From a checkpoint of a small mixture-of-experts model trained on Wikipedia.
Size: width 256, vocabulary 9487, 64.8M parameters.
Experts: 64 SwiGLU neurons an expert, 6 picks a token, a softmax router.
Below are experts of layer 5 (counted from 0) of a mixture-of-experts language model. Rows are named router (the router's row for the expert), gate (a neuron's input weights, with its number), up (a neuron's input weights, with its number), down (a neuron's output weights, with its number) and show model dimensions 0-255. Each number is 128 + 32 x the weight over its row's rms, rounded and kept within 0 to 255. Numbers have three digits each.
Before each expert's rows: a language model's description of what the expert responds to. This comes from a sample of Wikipedia text that the model never trained on.

# expert 48
Taxonomy and species names. Latin genus and species name endings and taxonomy markers in biology lists, such as Stegosaur-us, -idae, -ensis, genus, †.
router:144178111126112087153156129189096106175140153156117073167117152145101099141139132174155147114095091139176109131182193168144110085124118142126179117157125136085125106140087143146153069149122190167093149105107096113151079074121149095075149094106123080084141124125114111088115139107150109143165117177123107060175156162105086084130164118094118114097100148155193164125147113159168096154203115168157039102158134146079148127118183143116117160081097160156117093151125172117156128091084108117144150095132092089167142135139151079142172148062149124079084200157150103133146143145152123138198049094076079129138148136142099136116125177136116064166094158190159149107146086151074174088176112164129140125155103095160081110070112088117112099111128163106135166143110149067155102168140168
gate0:166170151142093150179073119088127097155056118163109131132074124094090100192131166168152136179093149203156167157087140144122125197143040205157075114125181142119131097098072137123121146131105122123062136165138154106085127128126072117124131077146098130136113135184125115119130180082157181147177155142134136092108121137085099113116168109131157054094164128128137144147116136135177137104167133101135175080169115162060101160134128137115097115183092132170159092100123151099120163063190137092078146163151105134122202167154109164125103105119146079092087116126152089091148105094089162099180111134135161137142055114116156125149168154095114105129134154144111100115149146184141145148123112210142112114062125092121111136124172139111073103091149142140111186193126112088158104178148125
up0:189178177173078093145073175102113091110114113124122131127106141095131119181115180145088120143153181177134196165070139116171137207145081138162089104104152142110148124119041159130135141158089132082089164156144135104117155063136098129123163118111088127105113161097161062095182140072163141163177123126160190109098104128136145135102116113162111157122128140093125110156110134159162134088121142188111135030154141128120145145129119120095153130150112150191131088072077124071121173102171093091079143160172129118116166179141115105095113124165161129143111096090114120099140133070061142114156105130125145168162092216082146123118136159169109108132129163096117115124108107147148124179101115178193108150120158164130155140080117168102053174089155131102132148205127139119125097203139123
down0:151150113115120133099099097139167106108147124120104081148115145136126142127122162069112118129096135140083160135121148163118172096116171103117180146132091127075154106189098109123125095160125194045144125096071095066118062069101164126137188120089132060113143101161137089108151123087181057140062101143106116146177136117151196079119145174110111128154094154122148104162111103139108126084118172141123139125114120143125075066164162093143122068074095095128139096101133101135180084161109117134113173122196112109113132101153120176119137174097130086156130155047106060154131108113087139100158120062169121183112139118170165154150146142099145098100149171149203076015126068100164097154120094167119129122121175121169114102135156106134140136104205122132122107138140123082129078124138149
gate1:160134061108173162077124157071151169107131073102099129140153133136118101105172109135183138093075144135162105123123142097173195175095138164110065145138153203151122081098148109159152131088101144134085130128117127173107157146124124167026102213100144066137188187106131080104074206116100103143182155131119068148138123133160134117125115097131140131142144132143125121133151105182147078115147099117108104130157135112155121107173094166114119087159104148049127096122160115070169115121101069170133177123086179126109161080147175122147142075151126116182143146170123105128080146068137105120159072169151145121114096162106116108109150206147086130136145143112126123119123094139147185105098086116118065086148137098134137116127165122131150161082180045111176134128118070089119129134169101
up1:102146079070133153086106115163167149145121137117154098074102151160116146148110112136187156109149135058168113147123172100115158138175115130049123116057130119092109151118113126109130112062087228064144094160171116144098185136154114162089162094138107100126133135085150112135062095159098126099178088118173142131106167181193136109175120106070146094098133164116122080176182117165134119148135146103110036128172177130141131091140159128127117076154064090150095107143151102161121113069116045179094102073120139125094074135139138185189165130093126090073123137140103155117086126150163114168116064116137154164085096112133133127120161183135122140125153146090149137144120102123110141128158101162104074120121115120174113103172075117143131110189157200124139139100163112129177138162092108
down1:089154139141106110142182151088146105123164092100124120072123066108128144103101116095136112062174130159075079174113121157177138082113131099110101148143133070091157152103206106115176140144121092118101117172112094175124118080076130164097126090097123097157079147139152151146193161134133123099126115104095132154055125129077101155185124179060082163139164151140120117135113140165119126175150133157158185117096093114092171153153117114075118098109173183117155137098113173113165176066172152100138114090170152130112113140202081110085162108061127126138111094194173087074111163158170102113095144118148101137098148115150143105174093150197092165114152142163108139108078080155135116117177135165136129079132061109141104170160162116053169189154121136145138083127137073150142169113132136
gate2:141106155143038108184163115133145128172161070178148112139161133142113159132110137148108131093107092169077167109177125189173136167188204181099129173117116084134059146125173164105081099206094138153098091082170153103148111112107100138133126160125094165116132099172129120112116074111218161130108127116144088130112146110098154137187127086170139150140087186199087091109159170173127132099103123110087137082109150140112118108120093126168125125099158097167126106075113067114126144091054113092100127110114122115148118139180095129088094105131139090131138146142151085125121122137122105131145150127158132087136090093138110191104198199191137094156086134145107117103141093147111168148133128121068153133108053122142165167060163120124178140150160129164187116135099158077154154085085114
up2:132157131083176133093096114118131136147131186112146176082100147124155098154148116138147154188130129105144095172053137057116152087092089046184138088168153122103185187089090099109175112116148149104101152192033097149094159124176173126098139097113123101116159140084097104157086178136102117147137132106113123113144151100122099121060119129074133083127103113072111089114112055110120092108181112167127141141143087098181127138097165125119139148150107171078155125141086119118094024123213137144165131120121105133126139131091154118152115131163123162074076113114134148130128131099143119192146111111112090137101133145179123111135098133086100187121158161119115132172111128073138059110137137125155078126197148139109054106163102099146093096106070128086088142110146081146126172197133128
down2:108044152148067199130123174144102157115186128132099175195125132180105108180115177078154133098091094098099143094138118126072147147075075137158195083100129114133143152091102179134142085101106159143117086212200069123156107122104117147181129174108123133116120098123173153090157134141131120146161085108112090153145170157127156159117179162093133118107098161114161136143146136171072108123142115114093092089129115099129120164123143116128178100182165053133198115133105179150135107140105087102166154135126103102119115143108135166124117125169162102065126121107112155171158143120084088116144116112107152128126110170091183134137155107127100135209168125073148092128077165124125155172149180137141161086158164187087114197146115177144090102142119180190126160174166137117098196132134142
gate3:110173129108147145140145196119105074137109171150106134191093107155170183148118136135122083192026145144107112168196104153129127126139173154141090164160144106071133119137111139120151173192176177110109142120151117165165018174116135117097147098130212120158160159157135090122156173161110117128135126165114048148113129172131070142166139104175106145112169160150159156136144167152113148091161125151124133095159136124138093116150171103094152096144100147155144075105108176118174181146102160123113116103081109099124137114144123115166143100115155132127156106134118086204141124123112153152198097155090054146160101153128087105103133093106126124156140184144175106155122065130131115170081127139074133156119155133153146189186154161094204047117137154105120151113126103061152109150158149
up3:105126090173097149060186121188136096112140149083098140137125201178141113147169126155073102130102160093133123104106124129101109164125149111101174133126146177105086114168136213123122105098180199158137119156122095145186067148155126089081153143130156187056110152135143112200143088113127157107100148128140147123155131189183093215131056221129101110111126106163096168110174131120125164131084085166107131147157118089144097089183183153189094109169125095130123104113107156114146150151095131105134043124126094108150132095155147146176102217100117079106108156154148111163130091145128120104135173090050092120139144203149150135121155117147152069163116103126171149118166069115115100143147128137140176140112130141170096140144097149139130062160148110105127134137132133103152139115151146
down3:085092132221137137149153119120146099100112109137166110101114116228169059140081125090118139094122132172165143125098130087191116081094103065083080153119134118142128107090160127138151094115114102121074093136127121142152214119157106111124073096113112089121152126120181112150082175168160142163183115144116177139081139116078125122120193108123130115166130074126051146150104190127145139146175150130112115099117106126151152138174141197106158129124120124198193144145068157146168126112165162155160143136154148134142118161140152159174106120138167122108128145151135147162054143118144155133083159146213154124165053059144125143068104134125110176113149176169083101119137152157115162172164182070144142123099113071086133156127131070119061126095122101157133130092121113113175137117163116
gate4:199084135135143165236111087091113147114156102146146111121106162074096155110202172095098089141154123106089097090115113082151147137136064107143092181164128154082090104105146123136107107132101098076151135098138138113099116105128139206138115098092156117156146083101175070085108059123184102125094083123082112096136150097107106175133151124114162149079142092075130102205119128163062080112133141078102128159190121175127184116134207099065155126132106146106066188109137114141096085169072106116129158187128096147112183158160147144191167132186125115123099126146146105147109114115114170119154121121155129157149089133155137180119116135107108169093106097177145129064128105094103135187147110191128142143147094112100132119133160134140154166076144183144145130138172119145122101112085092
up4:154150119138142186139127101174124187069136178099077167138120138144113110069166130117168070139132165117143104117129131091178132123086085109133116172154092078084142085143173111165117143195153116136111157058122150090133117090158145116156149163090145114126137128133134153133128047117199123111141100100136106156116113094114125156105052164112108118078193149093182131180139113119082098100068143127115172144134134127156133113140194128064098179112079130149081138116153134089123117150113099117127101112127125164124115163190128184149157156193143114150080176148138093132108159107101178106163054160100112119103156129152134200100061121116080106173087125151124101129105164094193099136153086160091160122069094111129145103118212095123180121131121134144057121165141125124109121033085100
down4:099101167075083121133116165133150117128093096163195165139083205170149089114176120139175112136172157183172126153097136174114156129154057106145141061108128082162097175142103116154142143126054115151109120052122144137048155132109140120117117102118108109136093101130176084136170137102090102155167113129162148150227180111133142149139154133098140133122138149141137108090134182140102146175101130108073064092095103091107099142177143091191128147190114101128180134138160094137088126081136111138072196097118106129151101162127121055152186091114137102152124092112121133125164075125085103144147085142183165115114168123100154116128133135142125088190158130115100165144171172175138148094206144119083134100132057107185090100153133123178159098154102128082122164141106146125171130128171115
gate5:128099158097114151095131123114120091165143157118120105157114115143144146120136141112122142085174081108128136118188178144123105150149088133113131164127113177046112150069120170137144115133109111087054186114137115085109103141079118166127121129138205106114087154154126133191097144168168117127131149113163150100177172206093081056126142127132129125072139145077118109088103104116149129114184064109050092128131062116124155130095132131219167078163128156130171156110139138143101148123114137076149197173120098072177191163143108083084154141090063089090131101111104122119113135119100126131166202146107156083074084139111158183179114142115102096174091147178101194094090127187115163145069127143073109094130133128153134138094147086124175120131100164127128193127110145140158152117110125
up5:134173134141079126131145179102125120130176089117049123095121111051109168119124126097139058116125081114108140107110145130134119155113118141113040169137152142129155119127106143133106101179135114137125122148117159185147170149102152123103124167146206120100115138158131154124152102138119131145175114117108168175193124143133163176116200100100141117130101124101148107131129096109117174131116160100149070146046160097166156153095125103143127100113105110132181087113164173143153144111140157113095142166151124112147101115134132068105088125121242104150127037120132051125125110083088136134131062151144172063100136153103120139108150064063067081162155159125086143117106173121163139209113128110052073102203086196137199130151104098115123081147091119139145154099113100129140102142108137
down5:135164154144158186107105111119117115140168136154146129104115148111129129088139164056148120114075183138121110163136153138158129152175119145106116118145164156110144161114168106178162110115125089101148132137025135076039177112110123144128142136151159133111096165061171080138116132096118109203060147095170104135101191113098188104102123130116136166161094139106127078091159141098170109098144133136105137118080146095090161123130150137082157150114078180111100124076160154123155157190109111138123084150108089096126169194108128126141105132126127080121149130122178128129145153132132093085166132179058170161120152104140112111114114125077254125126171146134135110147148096200140076103098160095160121105163102159186131226127130165102151146076093089070121143142094097176093086158141125
gate6:156151111155064131155098178126108174164111148077106158090123086058134143155153091119150116134157145144130117109142164130096139119173122114090188144209124160126137148169151100136129122165150132167132092169130136151189101132103103122136138110131156122136100119148109085104129162163163078115127097167150135163160096112103117122118187122126106160113114157191168083143131141139152096076069103104120124131123147136104148127133194111165185177121119130139035079117127151132145140086106132112142091077103067088059130195103126041156181146117097154142073074109122134128150129156077111154099164129097050137203134108132150124152105177117192090135115199149077139069102189140091136142105144102090122133128109149129130103109154173160061165172166153111123150136052135119076137133066056
up6:083165084134074141113126124099124145105090140115131092064141124078135139130092133057173100099148161157133075129133150102143150075125213120120060117149106186147134166099120121176180141133166068143133136105166149133162067077121110108169102177131127060106158089138119085078135155167139075152116126089096154075115115137095095131186130097126152076109129074160088060156157146121059098086097088144096161128152140206148152133144152149169139096132163116104110157115126122089137200161140115152162137120196116085110213146122134095113115121101133117144075112063138109121093158136138138161135076132092131133162089121096116047138103178122170056128146153153106083169145062154143098145127120076133120126078092147082131127144191179153115134165155088146113094165124169126113111140122107
down6:124115105168061137139151156177070117162089078147137072146152110086155187115154108161120078095163099058129129161124136144154164140133106158136144120201123184131096165096113050207184143144097152154096114127130152157104088083139175122118195152084118152109173076147138160072123123129174088123166154164117142116179142122106107093145139100128171138071115102183123075141140128108127108120098113142105121118082149145122109122089169110169100159125104092069159136086213106119137216113121112157112113133107106131137141128124146100111097101053122077207159155147083138144094120152181156093132121142127112114138116152100121121101095138112112102120025143143135150082151073142117132105105114100111161096094099123168070062119138077102143114155099198126096193172099111072105138120133108
gate7:116134109093165149121090110199096138092122154125127060086116100133110099149101172124104135089128133156133141143173173094153081073124135139092107125139066118052128151133080122138129089164063128126087203123145091092102095135140125068106105152159145100169173102065138146090117165120159124148114139173130117086152186086152069126109124141144125163142127170125159137125146092120137151164211080175149137129124119117114140113154142124076171164148130194083159134164143163156145156159132092096158112126129158089148088176154143106164144150085046201090125191114136115169095173161100134127137070176087137153136132149154119137099100172128085107182094170146174161109138049198118113100092116118127200169108092060146141132138113129043159130133089191108130144114134166084138091145124138
up7:143145154144128089146185134047196129109100102115118197127094124116141172108123083138177148165168117117128092077049088159114179141147135156115145133128141149197124123141146163122138094107127112147182096121136121163110184124105149150144136145116113135104131174152135138144149097109111114087156164106148132157099080162096209156169092118084087129139124111125088085144110138132098171096082172124135106151102125207141110091143143160152103085113144069153134161122105093128113140117118159148095129114120167147122148085134124174111111073226140057159146082117134151097121107149132099101104174135211134118128115107116117149204151098153232138079143102102093099136106157053200154143162139133131070117121143179066143122105114133187137140155126081156133113197126098139110214103183112
down7:113172089105138100122093154169165110132112135121133154199180113111136154108099148124137115130087167137131079133193173117147119132115156114071139096147163105092177168106149112133142132114102079092163112091176164157147128165068111089066191050113152169160135071154092109127148112160122125151114101161086091068147169055136153184035152153158150120141116178120142122080130140133165108088182125137157070137148099133090089111130171144122126126150085131087142090079143149126133081111140108095159116113116128103103168117127156116143109121080111158227134091098149118166148151177080114107145137120141098134138183121126096170099131142116171129084087159193173078159138134200135140066100112135096145152121096130123126187158140114044173106125168127128056121093082183083170134160141162
gate8:140066123067128116140129131170181147067125159146052170164103134091142121149134191075092093163052090076101141172161139194145140170077130122134122108060148082128137129179112154130110162100145183135153131139152125152076093109088177119088127120122129095126172100182111109101103065159201130123131149156120075097151095089133101120139115092197147098171138140100139127151140068145171163130138089092147049155192123162156132184145089101075085076148137118160137180119084123101133105108114090128169141112119123149096111070125149121137136147117132110111177137145118116189139124141131161113159169110148091143145160128154111128127110093131100142113127140113102132151109124118137099142101148165164103160195112141109158125125054067118210156206176107182166181148113156080127140056131112
up8:101179151177126155133104164141063083221170090159180089168138104137130113107134063132146157125195125137139144112088044068137142069127098119164149145176106150124124170086114145121168129134106120165151080143121163120159137131186077131159130202109074121139124084091127129180083151102112121135105121088156177163143160147124083109178119170107076150073116097107122181074163197126091080128113148156164165128056098133093148155124159137196149179120167104126170097177116143123112195123126151117104111153168092116166116194175157115128155134133176147140087114090125094126097131119097097111106130128150206140088099155147151135171163178173165152162161130122189131080151136099163161163139120108102110115115172099152088149130174112117122134078131121105140120090120118147126127144067193
down8:075143141185140155151195127100153132131187115088123092138133158166177182110129168100178137145142116184114171199088141132090116146139114152197106159076121096130096105184147134162148154116104146127105137162162124119135094087083080191143123161080111098123133132101144153078129159085147097125164129133152136170151163116163173140078109119098111122086155103172102155038105119110080122170173124156127133137055166092135178145170107077144123093166071049122199128111153092157107169146124132158100139122124133084116072131154116148143160136122174130100083123152106162105100146138142102142156167202110180179115176163106081080179143147131086141135151148078149146120126136056164113139131121117142132100087137137127126074105105102143217095152138092124163115045101140134064169152142116
gate9:146144117184116161109143085115147137118148144153108113119148176136107111158083122131155138131106090107129167141164110140112101169134194165093160168128130138182175112133101105097095181178109124123143107127127081129135168089120079159141121104153040092112130122105124127110109102118081121123123126182158147143139094107200165086133173129136130131145125180137115095131100140120142133157157153166106064112118202181122138160049141173068060162102168126127175123154137089061123092140111132108128070175138156130081149173079100092130142075069136181100106090131139063094131155143191184110128115071122150153148088139116093162146129117171129155089136089127087067144195101156071111159130127205125135163089056160145187167130200115140109163108160140163133134172102138122174166173062113
up9:156172116149144104138071181173117096195149092148100146130086063143092101126123186145127094122165118168148170157045146134176175091125097078125119123096116098125075125100166125166165122154190150074107124161106177155094120157185119151154155189086167150110121089135128110114167132139134158156117142083109129116183164154095134139126094117116136098097089123125106096084143145148093125150132160119180162102137071090142112141120145069148177126092070118144127097136171108216080136062138180157127217134185119108139115101184109091104113148147154060132158110054120185174138080116100152130154125130124175174124186154148132095120196146092108074140151142107178142150096105093158146097145158090144113088134160112136085088160108129127153153111170119131144099171106162146121096146145202
down9:110103173120061091107112118122103152183153153128188123127111142114152099094165117116155157169147126150192085087178090118142091163160132157141166140187099106105158166101126143128161112120179153133173121115105129098085167201152142080162143101080088159126114148155131084150176154105167123143206127144166117121104180113142101170176126114169173191158123078147095134163118124100155074141124141096112166172111128202119199103120185116129223117122098154117167125133092144162132103155116100054153080154174183118124124151160078168134095084168098077170113133120093171154118111160110136117184172135186113131070173089130087142135154151196193115156111156103161110153113148147143089067093147051112145107155079123133149126123091147128079133085134112093138108118156125106138126107175121
gate10:121139130201069184100096146140120183163072136129140135094183093070147151146081133187114102117114146167174115131107138126123105161140118104113124105196127100075136180123107139065134017116150135093141111164139173113170168130119103130080146080134166110141183090138102080095112152190130128143145172110132122122033156149137141117125087170167059096091134134223119180158116210144108146098138093161127144170120134158137096083092112166149138166174109136131180148123061182137096128122130123118090055116127112111119117154102138101143124145144146154145153141106116102114086067142105095152094135131131132180166128126114082103142112065126133104167141118125181115141164081135130152068084134133136140148094142146135152164141092160128113047083191136067085147175112141098138163157099135
up10:134124109182107144115095169128129159168095093135211165115155165123136122120151111142137144120025104161137126175136178072085092157192089177083082129136157120112164156190102091097124102116148150101105122092147184131113149104172089085068141122150120125126168125127087071141146120174121132089185103120150158120100178160130161135111103098125109105113125151181049168107124174160174162138135113105096108136103176133164129129104171099128106176161113106140158140149067185123144147049112146075087107052112087087170118153131158078101131137102130143115109083141071146137074095092100120132113066100135171175136127079138088130202121057130114091166110144119142132120156132143124120142191126162137126119091131090148083124149142166159131068152136143111143149134089071151132162149035165
down10:108119096074129144096125112169103162044172124149147111171116118114145108153106138093115154147130109079074071063118120093093135142149140149093127141137092079181118080099158157187172128124089126189202122121184123189147181124114175166114130154116108114133092141079121138066153119107181094082155118148114132130184155140115156177152109132086122103099122148104150108056178104190108146112119153130147153081121109082093150157117085093100139080104087118136151117153164075198036100120116153135136147140110143105157084098115198111125185076139137146103202107091103153170089127148140125138143202073085114152103096139146164083141180115143138123178066110142105154139105127105129144132076125104096131123124127118146093138212153114151112089156130103120085166111103142135125092087099046
gate11:130148155053099167150114179083174113047076108098126174160165050140111085087152151111128086184088108143135130150070050072183175108139162128165116139090132092120128081130124100143103111178128152166174128131130083118118122143125157148117138143144081103128101081106130130122146134154117070130214127195092196133124127155119170155136144128123113096103143169072103164125132097147118169128096137148111091099096135168104150198168149161075149070172115134182122120137126131098163148133153125147153043152210165099160142210164114125130094130119179082108133072088120180151124140083129115131089171158138126149116147181104166189147167111074109094112151137116157107115139148113097137121138152128086110123109125147106145127146152138045120130126136061160171111180121140091127091146108177
up11:145161174111106204128086136140198131142071186092122192140134086122135076100157162131117113161069051181204125108061103113133199100183131123138159146089140099085129070139110128151138083133119133194131115139097098118117127101148116138146189126172106120116075148110145126112089177123154113107184149196131121136179126154119114080109131138102171080140119145156131147159104110168162173148085133116124132115151096161126196171142134113095158166171110138153154084132124124155130116177148115123107089083141171068134125181146109144178133143154166112141062146135133150170130122124161091148162150148123075180147161156123150193169159128117116111127085205164159123135158167151079065092111141141143103089118147109104091122131136096043140130104123036130183135119148159080098095173143122
down11:163138141135169122123121102112100166159075118060142120170091096148083119110115113059124191128129111143193142180112166158156092130151121075107163150151138118129098126102173117092162078127142126122081121097113138111170104097116068138106137134139158137090135146130169124082113161027164127115114137178160134129134152103095126142102159125168152093135137129134130138149197127108080101152213126136151178111151088138156144088145111169081127171136155158128122156115161109147172131041139135111108159082138130054154152159095095154114108191093118127110072158099185107120094126171182128099086137103097087118156110125082154120138123185143132057140076111156156116136135123182097127051178114087163165165106152139136137156076190070067068126086107091130106171133114179073123055147155156
gate12:191133160126130051127144131111115105127124093150103136121152125158176106180102122148170152090118206092107184108138092090096095140169147119161183154081117171126136141064142134130140164150098094132112115184134073169140166108111150107127115160121135133174144172166122086101105170072122125116127162161119175142104194097183102163067170104167116122103149166126091152059108089098166169169093158085150090147098153083123094162126162113031152125104172179153108132118142129121101135153138154124128093059117113151120081169088164073106103144128090237185138110175103095115135094185135136121110115169116117120065121174105125184168129155129140116137137115113119160180093102145130126122075160144165117115065136111118169154145061128168057152135138150136100120102134079164106103111106080
up12:135102117120089178085077108128053169176133161130165114148105153159092146120131144101091083095171132069099068157108128176127178137111122090090110092168114074162138141164162162130091075090088150146138155153175169120126130148111100120141130133149149104111115103120150151147102098166164110151122208061137115096112111120081146116131071185085127165148132147031137078184133161134130110115131134137136144123156077177151118102105073127187136082157148096134169152191124093132068122149096111129107078164180136122130147106145118205090182125134109137108094179073119118141124146132160153166135249114156185079167072096141158122081113139142117173141120085121125076152119134120168096065159146122079130173170112125086177116099118117107137176143141079179151160125106160129133130102103117
down12:163179120160157109132163130060146076161147113090175100136123151162118149167156138085095110052088170137092054136119096092143099118117088117139138111150138104109131167048159102181177122148210125147147079146197111124109147083074125131122140113120174160133141165130132071153104071127111088150093208185099170145122097144132166126154094121100104105137134138165066141180099157155089140150165191141109123116092100195189103142121131105167143117150117118109138143114149193098097161147142111141168104097101190126156166132125119085064134080144117150101106079093112138166079142119136132090139152156146066100166086094133077108138136103157131129159157137159163174098081098083160136118096113181133134058129099083136157183140079125119146166151157061121112139173131068121094177149134116
gate13:124109108079093056141149157146100116130123098126124140143128064101104122149157184123112174151104104106179125144110100106122101110131130187124120124083191128167099116114079072098145184087164193159120073153127075112124184075102127123077106142111120145057135095167141166138092130132183200072153085081115118107131135149132127152162106130116117143180138138177108107103153169095092110102121108117066086117135125183116114140125144076077130107123142159122083121169120152100138145116105171125158092101042149119165110113125150147119077159087197047155120106127179099099167127031093119056134095152194104172133103108112128124122126149144109109150183096139120165101096154052075180167130137138106174168074133145146160109141180158133125088176098101181135126092075119147123131118108141
up13:169133114078160161144103112110176123114161106125099167146140139163129119149105087230116097105075117181142108133137117123105102103112134135129117095184057169111129163134116170099144123153108132135145186168087144114126131153152178135173183152087138059157155102078099149186179198186119177113132135090140140063129144080112143125118119160203099141092102156111149160175065117142146119085146154134152103121057094119108061121120097165139182185141091139160081131119125148124136153127167137113144118124147069162134127116131149162136165095175200176091120129069076126132083093143195109188130156043119148089139170148122173122105144136132118084142095141132161128129080084162110069117133152102104097105144152101113099120165114136108122080097201148129110140107110095044144101077103112
down13:092076150068101113138170160152120146149164147168132162141086117100117147143114173130094101170171114135135089147183137144073111137145089162143107118109173171098164151147094128160150109154135140093130083118109100092113104117199154117117108078205197131126108100162153148098124119135128127166133111159161128130141133080129126117131149188152065132117123143139113143080087169156079145061135104134116102133141118149115177109101106155130101071068137132088094121105116000115189105183147182126134127129081135102122153091123103091081109117126161170145116150072146126154129144159127079141091122045146117110142137119149135126086188132072208149151108167086126145102119068094076176114154172157195143120188103134100118141160128100150112050147081090127179143157178116177129149100150184
gate14:120174182129140136088143113185112096097127069123095083139129116101122116130150133205146083082100068141100148103108197172170076081103165106186143100142184119121162153103109134098137112148169097176167178129098082111152109096145138112142124124096074067070180127096102133093172150172112124129093087124107117167170118141099181114124127069112109063166135163075178138171141122164133122155093107181180090126092190140129138101113109134097149192125114087136122091147084152151112137130129118116118155136091075145147136170127200155166157078107182105072085122123111093136112127113147163122145132175160182159173130176123174144124122168121098097103134194118170087095137094152151198137170125121083156128138115070158053094071121086086135105106111131162139121127168168128079094165149153
up14:113088080119114155153143123072130169131096168137140163110136134151134142117095109054150175174106180109156170161128081100086169167139093155103139163128064146111101115119129150165119100136114176110111085161198161130071107164137114133124132124118170151138086134159186108124118079097156131119171155126173125090083150136147107135095149187147137169087107126208066160112151143116132114115127132107121185122154117115133134160181151109167110093144153134098168136139136114114174094123102142156134089119162166087112111057090023089130113148138088104207197119115161122124128163144117078134165147065080128169111109128148094103130144067167176163129137045154086170156096186111088087147031133162158100135142124165110180131179158160120144171138092114083188123118134093091163136125152118
down14:086109144150167087148141103069129113099134098097199237175114132168096074103148118157127123099173106147141097128076140145064093146162040130100153151107090149133135095086104102128115119122118200127070139145156172163155132145137108147147161115140134113127121142163103148153136189167147113157195091134173045200146144112107100104111093129121153128063143117105142139094112128155171188145162104145179085132119114113111138133112134156180149112152100163127132143113163086120099137109105103198095135078111155176127146126190067114226176163159093140130114116135211104109140131162111064155068126147174082113129123135176112136154100167114107145132158116117114156162142115102117094107111107106154104105103111125099153165133111077143132103122123082080154153075132185150187114072077090
gate15:120116066175118087123117093090065120076154197094128109139101104132124088124143090127179096182107112077115072136111146064103100087162114117139107077100168163135127138141137130157130106121150115121108131109117122141200039058128116160129106150128098125126114134159130128084127115181160177124105127088153153112128135124112136161198102128119129183165164103119138190157174120129102150102107123141143114132133131116157192133139135115146180100111145135089140101141067114138079134149041142187157088115155081154138137111140077127092094168129180145195051191072056060126113122168147101069165072151099090100114168125144139143172146152131059109115113183146145079200154081099161125141147112135167138106169133124125111162142102104143151130052131194132129174170132084113126105125082130
up15:179148158107082140128168087165169119096165104130112166185106096147116091132117139142112098104133119144119122071128148135105136129152142144124142169118164110164144177104114085132122196126192146122103104124148134154119177108156180151155200093154122140140133111125128067158078175132154152159164122082084129111155148189098131171129122107119155044128174192176115094089153109103140128115106160065123182101168186082132089152156162089128099099087140078183133112120051104147136113100157163085215140157105191123167216174156136122170148105100132109160105127121095179133121081079153089115148127180080190153131134131138144162118099132143153128112109102130149107197156183141170115161147163193094119101158144134109151138151073122196120069190080121143128141128110192126150136152105124
down15:137145152182107138138107169078138119162119105170085137119116120112157120130133098141099144167183089113106067079171091072126128139151143134094144145126178064150111129100119156120145161105138107120149167116132174133120174166116058170188084150060164197164122163141108128103155108126122149162095160134109063107115075093161183161090066139180147102138127067113058065112133094094109161115161101107107197193099116071067129109227143138088120173100175160113110123200101101105084120108155125147095177095118213118126156098129161162114094148148129126164188121128099180118154098151145087136139142107137125107131096115104149155139097175154172150061126113102122176159107120099197162116114096118128077149130126079131143138179144162117128111164150120126105124185148101125102165166120098
gate16:136108146190131085143133125168106044096103131177076178132142108100142135130170118136129105134115148152167145090161134140116132123154103121065111105108083178144118102115153094090138102128139107119113182136140139107151120097154115158119145112098195099099166127112139150162129150131149134100129139157159100159187135137086138106150096132184179055125148143114081125170116110129079143155152112191159086124101173169101189183089146152159191143162104118133178170190059123204109118105171143143144192115141118063149131103110154120084142044183180099116124078083090104145099111116146199121079142168179120149125118153109118127114109164088151090126095154087163092166107126110100182112196115129119113152079103100145149119179197153137210127144143162091098110139110115135088119126188207
up16:128166138132173086140118075143052092126098119121089170141138105077151131156186107140167191116098133143175151107182120140131165152159115125063076103105119142166129144092119081100114085133174117103100192106134150150132130098120122119099136058097182148134184129122120127100137170142144109099135108197153094164140136154119150122161125136161165064139180118146070128171126125125088162185165122146127149123143156156086165128099148114151182180180106128145127197174095147182146083092111133116097202142140148063128154134121158141116153045104136086103105089076096153137116146113140180142114090146147089185140134150116078120084073188085100077172131152108141120137112111136104169118183124171112142149090117087137133130149206136125242109151128151095114113148074119139128132149156207
down16:148154194109085135145123106154120125077170034184137165177167082179133086096149128100181095143134146123172179110126176122107118112148128110129154077129172129133140173153181135175109114176123125073103120097169169182115151149125159169148145147087101108102140127160101152134082127171117120150175129157179084123117146136176160115066115164143156160054076167113125162154126186124130157113131143103116141107102158110176143128138145115117096185080114169133135123184178035127120081120084185114120166095115095123137158103123165149065121102090174117135151151135091152178083177117114101147209151155114165130138145148119146134087111157148209098084104140125200134168179087168140104084150152169117209099120136104132142178172143133139164087108105122116146138117178152117169175132102128
gate17:110206172115164144117135145112137122220135099123122098142137163088110134112170147113118150140173112144154157087132118200132130119204110110115180107122136133090098039109194120142075154115132169176116135105162106108079115093133121194122085118180122171132140162136092071148181070143136130143098116154129172098154138127132111074143120112082115090123126174135065170125098043131121098101141111104133047136099161139118175125129108150120062090114129143154148135081116121149050123135113101093132125104069112078156116127100078110131104121090139102096035099140129116137090125114155096114119130170157152186114122156116095116177159103076091074161108161108073138132153144094135099091153114157124165102129193080127116079095078118126161167129096112119126161106190159077060168162115168
up17:141109129091110114146155171154117129080169076128111104116088161151129128181108140163117116116122019098111149104126131141103075096135121072154161137111159141147146090143142129137114119079051168182154126089110119115160146162146160094049096122112106048135116129085145170176132136135187104109139141178079150170156107118131154128064149089124146164133146148128126150205097128157109091149135164139114059117139097137147142115116167081142170079153139132136195103128144138083129164128130175112116137150132104101094146098144127104152075132149135092085061190086101105120090129180172127103081133130106137103112179160114124130166145057074114089133233144089129196161139094133140089100131135111092125119127190162154111144086113125155172166151133168170168098079091199136158099113206145
down17:119174187140129154141091088128165097155145164121138109134180109132126120128142165108141093118165194089153093179131139133146072169070071147098105127134081179080082102135135182118099136079183121201118148114143103102201146128094108146107115081154095158101120185185103146132025077110080083112112150128111162135101173141144095129082111164133120182104030112145124072123141156164085117127076087177187165138080115133120090130145110083139151097130140141125101134112184082123125131122147088134129131138106086127167147139154154096116121112071114116089100117134126088125086122117082121097112093159147115084141109174102103108102167081150113077167110099162091163134157158077136148122078084137116149128121081126116130180129093127148143061048125151154178127127042124122146123152205114